config.yaml
experts_per_token: 4
normalize_top_k: true
balance_loss: 0.00234
vocab_size: 2048
norm: "rmsnorm"
lr: 0.00197
beta1: 0.9
beta2: 0.98
batch_tokens: [65536, 131072]
Below are experts of layer 2 (counted from 0) of a mixture-of-experts language model. Rows are named router (the router's row for the expert), up (a neuron's input weights, with its number) and show model dimensions 96-143. Each number is 500 + 25 x the weight over its row's rms, rounded and kept within 0 to 999. Numbers have three digits each.
After each expert's rows: "gets" lists some tokens that make up at least twice as much of what it gets as of all text. This comes from a sample of Wikipedia text that the model never trained on. Tokens count by the router's weight.

# expert 9
router:516490526472535511527477483553451476507512483497487506494488497524501496528495444464517461488480462529504497522499528532485501481499512550527511
up0:479515475505524534492506520495501477511491544523473508536464537490542485512479512469509563505511501526453488501497493504514509548512492479511493
up1:501497495501501550509481508512514494498465472518506553524499517490535500446473513497490507496478467522502522553499533469494504491516511509529501
up2:494527517486497515492550517484508507499465486522513492484493498500549465500524476550492499492488574464489529489566482498493471488499511463498466
up3:542477510505508517497515511503487466513491485498467517513515531451525517494552535464512486473496504421517485488546508527520502529497495487548488
up4:482490500495504530535482509527536468505530516508477497492554494525537509506511584486499506498476481479530492439510500434546545492501521531515466
up5:482483547501512492521494520455472550522495511526475499485512517460496512486510514498505481498533527486496478524555502506490485447487500515530492
up6:438490468468515522477529494498542496486506487525504497510471457469479506539486489484502515560506488496500497504495509501541490551523484488527543
up7:497491492485478502541461456492506509525494546471470485515493509501446481541507551509507532500463495487516500547504533490534490502508484502491469
up8:554501478488513516481488504459486513547448478525519508493529504496554554504483486496482512485498509521464488505512511501508485550490535484528482
up9:504497519516459517461520488510508501482455498536541567453508482473483509505488488470519490535511459484430518505514526441511489499461502487512491
up10:463520461510499485533482492467517477507486472555501553527510485480526533512478469517492510484474484533510486536560494473514527492426529523503576
up11:503472470470496468486474512453512475492505506487493481510475531477491524481525464493464542541521468501473477500453543488498476518477496530522508
up12:512526500486475498522534484511492480465496497508471519516480480529494510490475461496489565506472488509498530473501533481501496516471515505475513
up13:496533493495512499499492508515463474502483513460467481483511474511507526475510516477513513538512562476516557493497453521527503499498510500485501
up14:469501496502492498483470539464487517497511534502489513557532505527481465485495485479493528504491500500485452473459500471553464514519509509453475
up15:508505518501469489536529483489497470516516480487533500513479462492513483481510515523487475529513516475518451468491478518500491479469525511514534
up16:542515520513446526469530497478532532493489514513441445486518469488490473548545544526448547484434485476517505520497445477470506519475446497495526
up17:443508509458513488521465507515517462502447467516507499464469504524501511480511519513536528476515509489501532508473514473491542513479561510527472
up18:512496461491449509492525517479488500480451519512465497499521482488501499479516478514482509503468497514513487512496463447520560480452507494489453
up19:459523449495514581503505534475462453522463500460496542499496505491488498493480484521444491475527487509482509478520536503520466434482478544534481
gets: " was", " for", " is", "ly", " that", "S"

# expert 13
router:497516483491514480509491536509510521466526489508501486495533557413495482499503488470528502499480533464499526454472540519521522502469526490551542
up0:498530510476473522490473507480502556519521522506482485502515489481515486519448515475451483504496504515504457507521491547543514464503529516536485
up1:486518496468484491491503555537460541490486546550524517554500540501529532518509503508475506469492501520498454480524479480513514534531483497515527
up2:506519512545486478507524520534503460539499490532504463504458449495489524484517474499470500502528465512541482493528497474472481482519491479506477
up3:474536522503491530459510505441499488504460525472473532513416490504494511510510481470466482507489489529543528508483491513496512459494518513476537
up4:483486477511493456534538482492470479501501530461449510487496526545529542468541524471459548543530542452461543540481519515484515501534484516463539
up5:466525466513493480525505502518472433542503506498519515470519507514522487548479467508508514488478481508497518481542435504472509508471483497519468
up6:504498504518506524462542516472513519481471498488504530472473519522542508500469479514497500484490515477470525511528504520491490553524525544545524
up7:485525482474541491504514518511520496447466491516508524480450521515484475489464505486515525478507459529482505446522514477484497479517536471518498
up8:447493488491490487537504505514461499538504510493458498508498522491502512449463488517508540503485524462520474506530518505484484509488472501507509
up9:501507516546497502524534496491502488505468517519505485496507501502505487525521490528532503492458504469513491488469524515539463487493466546478528
up10:497518477479519516501491455485517522501528496470515551537478537529492482503537531525498515517451515508514513494493515467548469528501506533485525
up11:511513535489474474491503524523530518510483520509434491506478494493495513546496500503488502493487488508471511530532521445475506476489467513543491
up12:525513466535521499523499497525464483527484485487480514526513484512511486526537533480477514487506480454471507534483526489458472506505480499524528
up13:511513529528469506505523524477511549485519477529507485508464533494486486510520498504453485545482493539530460476504489520452494513499537527449533
up14:545520501453533535494506521471496453515495511575505514484474487495513481470466460490495495510516544498496500531492497542512491501476469533500521
up15:469508478492527509495486521536532499488465478520453508504521524481529487512537471509489498517476485482523491500536486502496504505442494516546486
up16:534494516527511519488490471505460438490483522515481548536494488510514440510491516535507499482472493528494554504531447508484456483467509524494520
up17:545530517481475494504484541500501517512491494500477492523527488521545523495521520534515513490525512470501504496484476468472517512545486557530504
up18:544492478482513522477538505481481484480472527506479483495502468534511493495462519461502573491490522519508487506481454516508470536483519507524511
up19:468517521515497504505523535476438497511514481526452490559456520468506493525531477479444501502488467478493507477524521486467513492527514501496484
gets: "al", "ra", "re", "ri", "r", "la"

# expert 7
router:453500484491497510453486469527506478546510515493501491524493460506519464514484524508483501513527507534494478441532509534515532502486536508513474
up0:514488487511451493508497510533500482506526495514484472498518523464523503445462486519496484532481517477510532480464427510484515502493467504499509
up1:500437518510525487513504477449511476509476532514476509481509526512451482489536524538465485501537494496450492502490515488523505505514497533488472
up2:527487523470528514526498467481494496507491513515510501494489535468491518472494537519473509500513482457484513529463523507500545489507488497522491
up3:466505500468548542493486502499513493504507501557464474477474490464445524503491527478483461518476502505521532559461499526504498505503508473511483
up4:559496508495503516492527520519451494505485498513495471511532539497552523512509532488482486531463502482486490526547465504553493510517464467518450
up5:518493550465495530506487507516427493499503506504524572490489521479501482514539517491467531513525450505544488503529498538446494526500530508515472
up6:497487534467517496543501505469443505494453496502494493481542510514532446511518456513475485540483466477464508512545553509496463487486484467568493
up7:501528462503458488470489481463537463509457513504445482482511498510503514525479553524563511531496485480534475501483499521473472529497498503450495
up8:524515488475513524491521491504457474476532528525478526485535508474447509499505472444468530540506470485498498530507554495506511493556500494455506
up9:500492462480483555501503510493486475468466514509517477493476504481502508523543474522461507484495529491535530511525493524504470497492561480474520
up10:520519501500534541480521502493519511446517498497462475501528489499538533511503456521483482556501508509465476505529504472499481523488467489534478
up11:509519484470409495473486494506501494508502537471455516496496499532561502505507515480488498501507467511509483500546456487515474469514472511524526
up12:514481517501520512508529511512520530484534506514530501486551506523477505457487519508448522522473458487482478536504483526532488506491544493451525
up13:494481493496487486494483516536473466554534538538521503484518476485505481512487494501518497482481474456492482506497482491507489489530495499523535
up14:451520522533501484490514531491523491483510507521512502479482496521502528498511495522512525510486522479511486492544455446497495487461495496519526
up15:503511508479477543476513506486526487525482450461516505499492491454480496518508505485467512515510475529517498491491524518541478502489498508476502
up16:483532471505494498468527531510503510503535487538495525498470514481484508489514529509486492507447491502432478496496508473511480516481464466472507
up17:528514500505486502514495554503437514458485504524513493502474517496468489465438482488493456495505494487495513547529585473522532452479453489503520
up18:472490530489516459511523482485532498502473537557509492526523531457506524481485466537514525544451513470505505520485458522470514494492504534505490
up19:518533466510525507513498569491496529533517515504482524530518505470510548566475515478524512499518483494524468509496505473539484477494459482495508
gets: "s", "ed", "a", "y", " of", "al"

# expert 14
router:475482489496479493500460498475456529477516537488509499497492473455515496509484462477543502506510509513493490546513544501493486497549481550490506
up0:551490540467503526470548546462489450493477549483515531485457468523470509511487494550485483538450505495477511504504506543488520506516484523489496
up1:509481493505506526504483505513482499449497460457515511524473517503466488529490507503413517428526492494536509490478481466463512511501475457513516
up2:496532478504547502537479499518502520466459467489440494543475522501522513515526478534517465482513516489503498527519459533538481529481515522480490
up3:526527499550539478477491538528500531460513488475506488483485536527500464482462500466452496487520478477456526466536511465472498526452474455500569
up4:520540493510493516511491504488507475487474535449499445491529473499513532549544528510501555521462493455480523525524509525542512467498528481501492
up5:471513489532554531481551495511506499515499511503495507465485512510494542528516507463507486476470492488471468519530497512496470504505515497498497
up6:507542537458459523532466492526499519540485517483451522503516501499487499520531502504467481437525506491472518533495470514546455481497526511469483
up7:509506527473526500488492476523472510526491509509471510581546520542534504526466508551508533525506494470520544493514473507498496522492520538494452
up8:498545488505488558503515508477512498525450474505497520494464540453507488440442517523472490525518525503532460484516515508541509521488492509514549
up9:510530506490510505484471527516486490519522507507468534484536530519497481509568456490523559493484498465508499526492535541454523507509521456513474
up10:510510497521552544503515497517485474511476477488526490521495491491465534467540501528506520496511523435520518502522473528466497478472473530488513
up11:476514484498500495492515513481519545500481539483482490484510490516513485524501524531510475530518525520500491459503539460477526527505497481505498
up12:488488560507497537535463536514468486496493491501469537506475496467472494474488497553506485526527474471504504525474507508510496494494494478486502
up13:540515556519473529505523518483501484526488522506432521497450516508488495511514498514485482467484498485530527509494506528505481450526521541501466
up14:493532490508480534471500483507553486460495500508485545486485480471530503476480528516493515427487476504498507504551479513498531480492515467517509
up15:461520486548470484493493489531480500496466501525512478478531522499537463477548523504519486550508528509484505489493488483488533527496519518491509
up16:480529534493519491473486481518510469509462477500481537476522513499517485506498547539497506507560540466472530493453475496472482504454489515496524
up17:541507518491501516501477507463491506495441487521457480505492515483466526465505539527485495520482494496489432535515525491532514502511475487467510
up18:522503489524490493518479499442459487537499529487501545497503534455493463530445504531488511512500450509497496538536454508512507513510478547490483
up19:486536492556507542507522498480489470480494485501470480508511506496526490517556550513509508478474513494516513529506504504503530508479501504480521
gets: " and", "\n", "-", " re", " of", " with"

# expert 15
router:497512499516476506489492520514478481536522478508496517517524600551515528487506541454505487513525518542495474479488467480481527476530475461487500
up0:506451508493507528483510500500498484554453488500477489475483499483455532511511482541522481506482453481510477541546472528497459549522468537509459
up1:507471513502476492502527510494473509553454533455518501504478505479506465477532456485498501514497504504464516522553554484556436529501473521491541
up2:484504539527510519521476470496511509537447523509478531532468493475493479495504487590502507500482523500505491530507508472549512484503482556487516
up3:471468485544502496472490523478507464538506522531542460488524519511489510488463426498498500516481523506493485498501476540469494453502524514508503
up4:486511530533475501518454473490476519529487507489503512537484508473504490486500539554504479517463531521516518504468470498497506518501475504470517
up5:537547521526493492499508513530501510516520533472481559535534474471498494497539518515507482512473442504460573474504491477526502526492500468504497
up6:515533514478445524500449485476536495472479516488509482523482486488499506470512525495498513461453512494503496499443513502517519509468473514455497
up7:514476499477482490542519504527510469457510485459471534497493496511519509497540514476540487527466517505452496523483496532497505551485465459489493
up8:529483514520513467490470491504498500498504454483525507503498491480500520501485467525497556518491489510496445515449497515515486509494522504515478
up9:545523532535467477498489542501494469492530487492529491487489467508502484492459546480459491492490492448458511495533514506504546506478483491470534
up10:493479488483513504518498509466532460527533518524476522529516502516491512469502479458482535503483534494470537491526484501554468489493495521563506
up11:516478465527509500504528526483486482516500550493469507534489482427459491522529480482487461493483520514487497476547532500517494473525533524520479
up12:515552470481504528503471507494480472488493478555455536479538536511447496473551524483521520490515501483485484526531511470512456507481528510460467
up13:488487525509490465463542502494515495545483532494519481484538505498463490493537467475507525545456515474450503481491494502558477487507542493504537
up14:512471519469507510491473490479519512488467503538478476518461507488472518488541506540530499489530492507504487511485487520526476532470516490546512
up15:487457510529494526468534510519549547508476502529478469484515507489530468526525497544470494533498510482480501469477523468485506501488527501483531
up16:518516513524490491477529505517520486498505480468449529505511502472499498485557478497469565531500501444498502542503481481561513520452530513485494
up17:498496495495510506571516446478515542504490525469529462513539515490491477500525514482465488532467506517473469523477480483489503522490507477489484
up18:507516477451518467505501520516477548524534489534507485519477492506479496474538497502532540443510492459467486513509496500497518511552533491469481
up19:474534464529517514470541530557484509462474559508487491535529468519515459529490506477459529497497525518442504491475536466504515472509542493486481
gets: " |", ".", ":", ")", "\n", ";"

# expert 2
router:449524471510499479510520496485481532494479496482515469518484466450478521489529515547508530527489466477533456468508499485499469529563486518492526
up0:485535551455514516515515488468523508442486582509491511527443493508485544518476550523483506479480489512499483506490466501517496519511501494494491
up1:546502559507468496459462488468480505462521499517508502526493503559501517515521548492451487515497528494476495500473504569519495522483507529529513
up2:547535530529498557468488516491526503483536481479507469508551495502516501496530482502499501476491473503507504496455489524565490503529530496462539
up3:491511492485497482518525514471478517519483529553495512537463520492578509529468496462470480514503497507545540544534475517522511498486483537524495
up4:523483563494506489507475526542519510495559452481512493494504491523487462494459552506508503524493464472452501517480541509484523520523477496496530
up5:544485530501470516551520494478506503445471528485475503535503502477470561503513531511468472524505489456490511535504530501519512458510518503465515
up6:527513450516457510497474525530478436533492470503523490498518557504535483534477461512425482510524508457474489490505458488542464507526483546524494
up7:524555489494543467468541541480500479493477534531517469479446481495498503524463488499522542504478520512530538531540542502519477504497502456554479
up8:531528523508507449454496498528454517531495518494517440497498502496502515485520514499484482558485528435536544500500518496467515505508466502526542
up9:506500504515477521468483496523487465490536490509525488465545473517498505522490508504484505520473540465475498505484503507579515477492513524471524
up10:497502485479533525520500506541476509496469510554518469477512509529500550500474512436462472511495511525512476477492500486505534522508514445489506
up11:541533488467511532498451515539517499504516527462479502544571501507527496520530491499510497488439502487527525520496506526523480527481523522459491
up12:533480452547458490464471522472512491498486550507496464497531512534559512515465459498523520526476495534506505466504522499494507523507472530492514
up13:556462459523533535527514504469498465488517547478467499532477495519459490526518521471481504447461480478474510503546487525485500439539498538533484
up14:490528481462520470512467495466464506554462524520459531497489485496499490531504494496502512501495483521518517544501505514524514517510477478487472
up15:504515486509476494464511534471488469449507448492473515485496497527548491481496480502520534468472465447481511510506509556478493492509511505469478
up16:481483497477502480483481547526497478479485507506489520475479491504470504480487449464503465473506528515418502497501505492553499494489515471491531
up17:483489514519505503537497534498507496469471487552480530490486508509498500471502493514539515505507529483508490500451408541515469509514488549490522
up18:500515520528488489492535540485543544472465515498497495530523521479517523501537483512456497535493493496481499491501508526515502481511523477516533
up19:525535512526503509475490506479558512481496539491521466516555500478519508486507515517456510583502511472490539480483500510525457509509484526475485
gets: " S", " F", " E", " C", " T", " f"

# expert 5
router:506446479533548487516545518494526495508453533510484549467487502525478474487471537532473531521474483511550548505514507500484499444520508461519488
up0:514499512537564498499559497507496513495516495499485526519493499458517467519491467484444499539481497482528523496490462454490445512490553497453497
up1:469514475485494498502484435491503477510487507514512476491509537509520497462475525521475489504479506534515469493499474495479462516530480524441486
up2:489534546485517510480532527480467484524556482501480514538492502512478506487522480484506555484513520538516503456474555467516502542513480503535502
up3:494501503470518517456463496525487485492481487479475465462485488493456492507521538529525539509505490501508478465500487491529514518492511567505523
up4:488504510449553510502493467472504527563464533538478474477490482476505487478460511513468503496489536472523507546513509481522482466461521516512490
up5:487486507531476497462505505506434523479545517489503495518527481475498461487537498491513501524507446465494529506529440515500453493526522495480498
up6:511499547515533485477476508496507487485504482543527453514486515502513527475492471482524493532519500486508492496480494496491503525488487580503511
up7:478497496507483520449532520484486520505471502526492522496505482507534483566486516463430497487524501498481491500467509464470532500525560487441482
up8:520508525538534523464471537550494493477530498520524461483485535490510490497458502520500457511535473474494513494451517491476466460488485498523524
up9:533505485506505513450521529536478507463472514532511531535488523500515478493529502503512478496524501513500476538519508470505514513498458523497517
up10:495501517458450509486513496488501492510516488467488521536472479511498474484480458497514512508471521468490521537490464502520505500503460515473485
up11:529506489524425506481472469520472475468511518511490526468460488488460493540465536522494499516500498464488524536514519433492510519473527512504518
up12:486500514460480489493432507475459497446491500543492500506473509515506476476494481489533492451510504498470505496565479458459512524504476485512510
up13:478516505484496517539501498480510530469481514489501506483497508528479519557517534492459533505503506499491531522485520503481491481528492534515502
up14:495509499465522510482513516488506508486506526505527521549478434509484475488470497492507457476488541480489522494508500460520485475491470535505540
up15:551494468485488460515471476468510480524477517495500472523481506431526527481501513459481490481510565518501485527516477522540515544500509520537501
up16:493487486513524512470489480501531484476464475484493525529506526511482499500498465486510512528496491532481504516478483470443436474474471510468522
up17:489493516463484486545494494524500493526492528481437484479534496463558464495462527513488479516536496440520488537473515447463470468478488534528491
up18:483501481463475510498530515479523494495520500556488526476494494500471516525517505507460539484459508508485493520499535463437490505510476493494525
up19:551500494468501491484450533513471495485511508492497539442538460495524508489477502492489505504501517501500533495500489480509499533512508466458498
gets: " ", "y", " de", " Li", " un", " no"

# expert 11
router:554513484472492521507463507502526508491447488477499483498469526453500537512557520488484455493470505513505488516464460494493418555495495488482480
up0:555480495520525488521488538477522480467489477495527487474526480534480559465465524484461527475473545492500466456486497539519498505556523496463494
up1:490500551498485520514506489478513499461508506483505489509484498467467501488523470475505517527512531511460467485546507513476511472537467475467531
up2:493479485515514497516528549490490465500480502517466524515508502493478470506535515503498521460452535492484528469500543516504502470487496478503492
up3:478541543527486532496572508483473481476519473477487516498510466503529513513494516526530524448494519489517465495492465537510480475515520525502506
up4:501479502504513451499510497477513491502450537474481501487472550480509477511453467555493512480483527495512552505477504505450501463481479489447514
up5:506493515503509483508509500490514540486520490521472476487476475520500486517516467535532544521476527445490507529503510475494490473487478522528480
up6:497482546495529484508497507513517499479499519514489509454482474470449518502498479544471554485486517490518495474509487505487515526441476491490502
up7:520526539502483490488478494513489475485507498489510487493506546534505509515454490513515487550471521530480520536498479540507470500515479497515478
up8:503512534537488503539494528512487475470519487495448499491506527501510501499503495527487520512510516476503499472498522497481534467521515531497537
up9:520546522522516486533574530503499479539544522483508501477503486499473478499483497501465517514530508483461532451534486499523490508472499511512519
up10:517568538468495483485512526469468501501496490508495492458480503541518497503483531528498494539490441507516531538473520507504517493478443522528514
up11:480512485508526535543510491550461494475502506520504511483490530482489498532494460486462492483495507423480471494483497527487473480496509508472528
up12:530534493502493509468480497471508506506512551494508530501502501523488490543536464514539496509494459493497512500507550484507513469477463486474506
up13:512558506517515490491490506460489499486531490505496512515524481487477510502505510488492507504458498486471467554492466537475498489496524462529508
up14:487517510533520470471485486481425433497522525450508543515538462499511538518518508481502467487488441452510480523495512508492469442518552512472524
up15:507490481482534486448516495467484504457482486529476547496516533546521511493506481488516473528484526523516509506486511498566509478514476474525472
up16:463498462504475508454499492522444507538536563529504536511512535502497533524512468561494509542472457468459515501494506503493547498455501501493526
up17:502490537575460517508525527493506475481506481529489518522465500459474487546498487505463502508483488481479564521546538505459525502452493498459550
up18:469477534498504462524460502508502508451506543493498506526501475474498482493488508528518515476519485470507439519449496468481515500461506537509513
up19:513517484488551466502520495518493467541523489525503492462472494525520492501511527493522518537542495521489492470475548484472488508513470514505490
gets: "n", "en", "ar", "er", "e", "el"

# expert 0
router:485504453510492513493467491460475503534486475509465517449493522499497470472463477518462523484507484507459474504546491485521533500472497499502483
up0:510469520524460496555529502508501513493540481502500515509505461475501551452497497503519467530516450518501531508510487484515486488524515542504497
up1:469520487481519492506519487480556491474471485512511488515481472519532562477570496533522505444491505482528492500492489478472522480504524493496472
up2:475499514507515545472509519489510503503476552530491484490584495563514506501499503494458486494489521512468467472482448544500504538494485561518542
up3:495552501472524456503558487542498476445500473550494463492495494513511533466515492477524522502473511498476506495530502501468505481491515522490484
up4:495467497472481504549458488490494533539446517549480526511464550510498490508505443484503516521493504502524504527463493473506498502506513508526481
up5:472496518471492512497489526479539466471538499515511508558458457501476497487503447450536533538472511517512519511513512472545470463521515508447507
up6:562511478516505488494489522502507545481519500507521485520510517526464484500497512467501575511458472504519497462519514463499516522471512456498511
up7:497479532507504458528490536474494465500479502504490500490516494486495504516538501505516494485464536501489516505485496517533480487501495496517466
up8:494548537470497516530542506518538477471490491490506532515497525479523511466501501463487458498489515515531511531451499507560501473503500516508517
up9:510484549529487517589527510513490470484483494471432521497496469505498494553495494528497471517501485458516529517531475551474525411499485540474520
up10:496490487520449513524473516468493519470514484464462515559482550563507504522492471505542548514482542494479492463498504465498504470501504465499498
up11:491550504458506493524526456480478495488472525506479506484468480492508528507502499519418456526548509465502535489517507497509479545531494482556498
up12:497494505484553530495510525457514508504506515534491513491530506476461532535512501553502498477536456525503479476504508524568532494434499484475475
up13:546481520511495461473493524532506567503516484546523483510502521515464492494490508451529534509484469509471512483476547497430500523503496499503521
up14:487485505490459521478523523500496504504459464529510527524542453521526512480504509574542542497496482492500482525443515534472493450511486533518524
up15:502509465544527507486538480545532485510521478495435490519523508470465530516507500482489497487509512495463480517533522481543502466457528457471508
up16:510475469479469482544494530503468533506505506454546480498555524521529506496498494471501504501541499483509489510453490445484453490464474471472500
up17:482534481509488583496526503524496479479482531489487541493490517494513474527517502527479540490441504473523521483486519511487502499526485521478518
up18:495501515477504548460521487504491464542495501480486522499523493539518513475487500476505551531586512449486540523513488483459526466519475522488471
up19:515519525490522494488486516530475484444479496531522483550490439496506516553503501463507496507495464430554520510526517516525506474537508544510508
gets: ",", " (", "'", " \"", "R", "M"

# expert 8
router:479544525510485507497526468462552477482509513520447489526496513519471541484478481502501510469514500499508537479511472498554505497527529495482470
up0:466508530514478507503507509545477468507476529493545508458532528484486477465513461508483556491505467507516534471501502495511513492476500528462505
up1:475496502554512477517454515492490526502481513481434513494453512498546512487507502514481532490507518523506480518498539506477529521509514498478496
up2:473508529473530514520478519511502563477497513486480512502563484527546502494531527478500492476501534483524456533448534509486521504537492531454502
up3:485504498524497485546494527454459518490494515483491487503539506483476513499495477465526513505512501474494482495549474501498458508463517532479492
up4:490522528477502457527478509503510529466474511486477482460508483460516502523542483486552511484451495466524488503520502496506543476531454501466481
up5:471508516538506559529505500526484475512486547564483531528459464487482491508538500536494515489465511526440483560494515516511513472468505529506520
up6:520480487507516495501527524497482538497516490458484504506529510510532475527486523505475522525483525491490499458526491476506495536533536482498513
up7:532513505548504484448544507495489457502484522476446490526491510514499495538502531434473513501494469476508535536494494465485469500498475471466492
up8:495475491425481490471500489504517511463510457490513484516517502509545493484519487463466544538464495455496518530527483512519477481474464497497498
up9:530540522512465530513523534522547514480520479498496528529527487465496484510499517512475483516445507515506517499500495518528507488492488500542499
up10:578475498483477484422504543537488504498529481485501489463505498526492511493514499481474498520517492483505476490534507496471520515538522475470531
up11:550555487524481466471483526501428501477485479510474465539523545526516495489488516529485548474493487522505506537499496534509487545520470524463528
up12:510511509543529493487476494513496542484487493525513492473462554545523518517475454534463566521508527501468526474517495508487462490518514499514504
up13:504522497455480497514480505490491491477472529493506500539500544522495500521520499445485482494509534513489458544466481464529528518465518512537479
up14:484471480498528447521500523577496533541472494538492466481498511524524485496553496476501507510506511487500490518563482509499484530522486507534471
up15:510519432483503501513500508537496473471495517503499520498511513506470488507503468494533517474479507514499525512538477493509518475467483500513463
up16:524529517438519492483540511508504465531490494523473543508473535493465473483485513489502532469503555513488488491517532482511536532481489546552491
up17:498503500445491538491512523464540488554502479540499517459485486530520523501459505483514532508503535474496514541505509538504533455488472484532549
up18:468547463480522487476496497522494525467471513510454504449514516478517528500512560519452508549507503469456493501499498496527494500493522479506520
up19:495503476452503483502498517482472520497495513535481495474507491504491463467531484520454492516537516488469475520549506489508533517518477519538516
gets: "-", "|", " of", " on", " Jo", "="

# expert 1
router:503488495518515492492530538508521514521492485497527501509531484560520479452527511518477477493514551479446524492447499463506469492483513535535485
up0:489566459510534531481469508490508475498510492495480521504535510509479559506562479529474505473468475504470504526550515475544498516514536506454487
up1:492522497496488519565502477479481458506463535512518532516450566533507475480456492495548523500489488474526496528485497474538503556485512498507505
up2:529519461505552501477523501553512477535537502529479509507528520497520471468524541482505509500470518503496534485538463511461509469473503518568521
up3:479539497454499488490502433506494492479428543493495511516520510534523514514525491513478544466487511471477542544513486541439499519533479504499496
up4:488502535492546524464531531487485521532514553478498540482495526462518518502534505487535487503454527523485519500502538480495488517499479519498509
up5:512490538492485479466508455504509504501500505523464502504523548541460529480507505481548494523480505487447481478505489489508477492517496476555507
up6:457477497483529510528514471522509516489485478487527491543524502514521475513502480481466487509487508506499474485491470495533496464471544529493487
up7:541489439493512557500472542578522449527534531530494506511458501496547492525532498505503531543482477487522529485522495503496491531522564491571486
up8:488534498458504522530504455470518521493483467488517500518504515481516508524448568521452529496465518501552488479520516506546488461520550466513500
up9:526507481522511510524492530474504517534485499568466501472491534481489535506511484469446531554520477440497488478464544507492464512521461476444502
up10:512535514498547518467521533502477491501459485507482490533521464519454511469504478465478517484455541468492497508484516480521492494480474502500493
up11:483451511522531508530496526490515539479461500494504517508539506467471488480469488490466509496499537511527527443483466503519499520532513492530498
up12:500518495483512548494518443549492548515478465510523516490534492491451541472501565514515502547496498502463469472522495515555531524524486499519528
up13:505473534481465522481529498481528521502479483468431514495531492479541551492497510480465517525492528482503478481527491484515482502513514514503510
up14:438547491528501504514512499505499487465452529513520478525535509478520573480521499494471523497485522498519538474515528495521527544462453519497519
up15:497520557502520497493545497495520487518542513470459529497517489518525513522536527473489534514526494492493460497512506478522442465520487487522487
up16:505524506485487547553518468534498446507493469463498514488518503508506512480488511534546497520485496469504475551507500492552505485454503504476487
up17:511530498500457510496533466485459460526481519514498500454491523483500497518500530488501497519504468462487450503535481479494497508537533545574513
up18:476496526526528467535488504463449465500500466497506475462486526490524538504517471475488520510499491507482537510480483485518484512481526512474470
up19:471510527443516487491475552479491508543501513501466535494512549471540538514509563477481496512490530478458492510545488519518487514536514453564480
gets: "ing", "age", "ation", "ion", "son", "ers"

# expert 10
router:563504533523502518475532503508534495491501511501494479462526499544527500505478491548500488478534474520466488502510513513510473514476464511451502
up0:527491483527500508489523511480449499502475503468489548518473456530510495498555473507451481482556546467503513505495465508493505482502503493487515
up1:463510487534489472512508541470476486479555468536518483493504500524520482524498491481490513500494498532477554499474472533461468471489502491498485
up2:520519458500487503470537463560460517482502520478466492523527495511505522545524496463497507516510471494507458538480485504516483505506479551467527
up3:530494496493413503480496460454510527487521490538515495479495527525464492519507498486538490498464481492525527502481463518475495512527495492498507
up4:489475483501451524554547478485509536492512494517511480526478498498485542491497518461493484540502494515484475476481496507523484508471488541508557
up5:484499505517508505529534493471495510478458535544487461502497567494548530500468495527525522539489484518523478512522520495516472484507497533541526
up6:494502482499509525467546460481503468499485528457537484505508480525472473495512508506474549500478502512482505507478502445482512513483495486489542
up7:506518488487493535484503511467506481503506488517513529516535521513492548518484519473512510473492512461508489499518449528533530486479515530539553
up8:483502510526528491541473515501544495467523487566500483543435485494496477526507495512495542509499503527476488507510528467535496449506469501482564
up9:496498503473468487504511502500541445492503529532472525477514468517519483476520497491510465550492508456489475462472528510481510496527539518478499
up10:503474472494474486506469493513488497481445488503504515504480493508507522514465550505567514469479515535536526513517521497472500489520509507495524
up11:497459466486479499478498525493519494478464451507466517523510501524500509527469507515492497495475487479475489500468501477515531483464550509541507
up12:499500519529498514473484546540482544466517490515519489527540462485483522496438487498497573518506497528454528477491499453542497502509490515496516
up13:460460505476462503533495470470506492493547502472515490525481502537478486554507512488498505480488482514506530503510487487484515450464479491568484
up14:499494497469490489542477460482501473528492452481515543486535475508507481491521526495563501564452496471542499458468511538507500523508495498496514
up15:528495519508500481502478535513464488489526499525481492558515494494498517497513504508486525543481502488515525518517565493511536442465532504449500
up16:457487481512517542523498527462479493549491458482496475486471460465535473526496487470543484484540482500476520526497506511492479486489506513522484
up17:509490461513497530516516518495496513472475514461489502471522527406506545525515502502500465467502473492493499516508513502518492492504503513506485
up18:478563510468458545534487522496443514470481477528470526551486501495566521533497488501500477524528515465514500452462459497518522534459501545473489
up19:501510512507517470504506553497495520522482476542535504508558506437543512489520502536513510478507509508526469512507530472459490517515530463550505
gets: " to", "o", " 1", " 19", " 2", "2"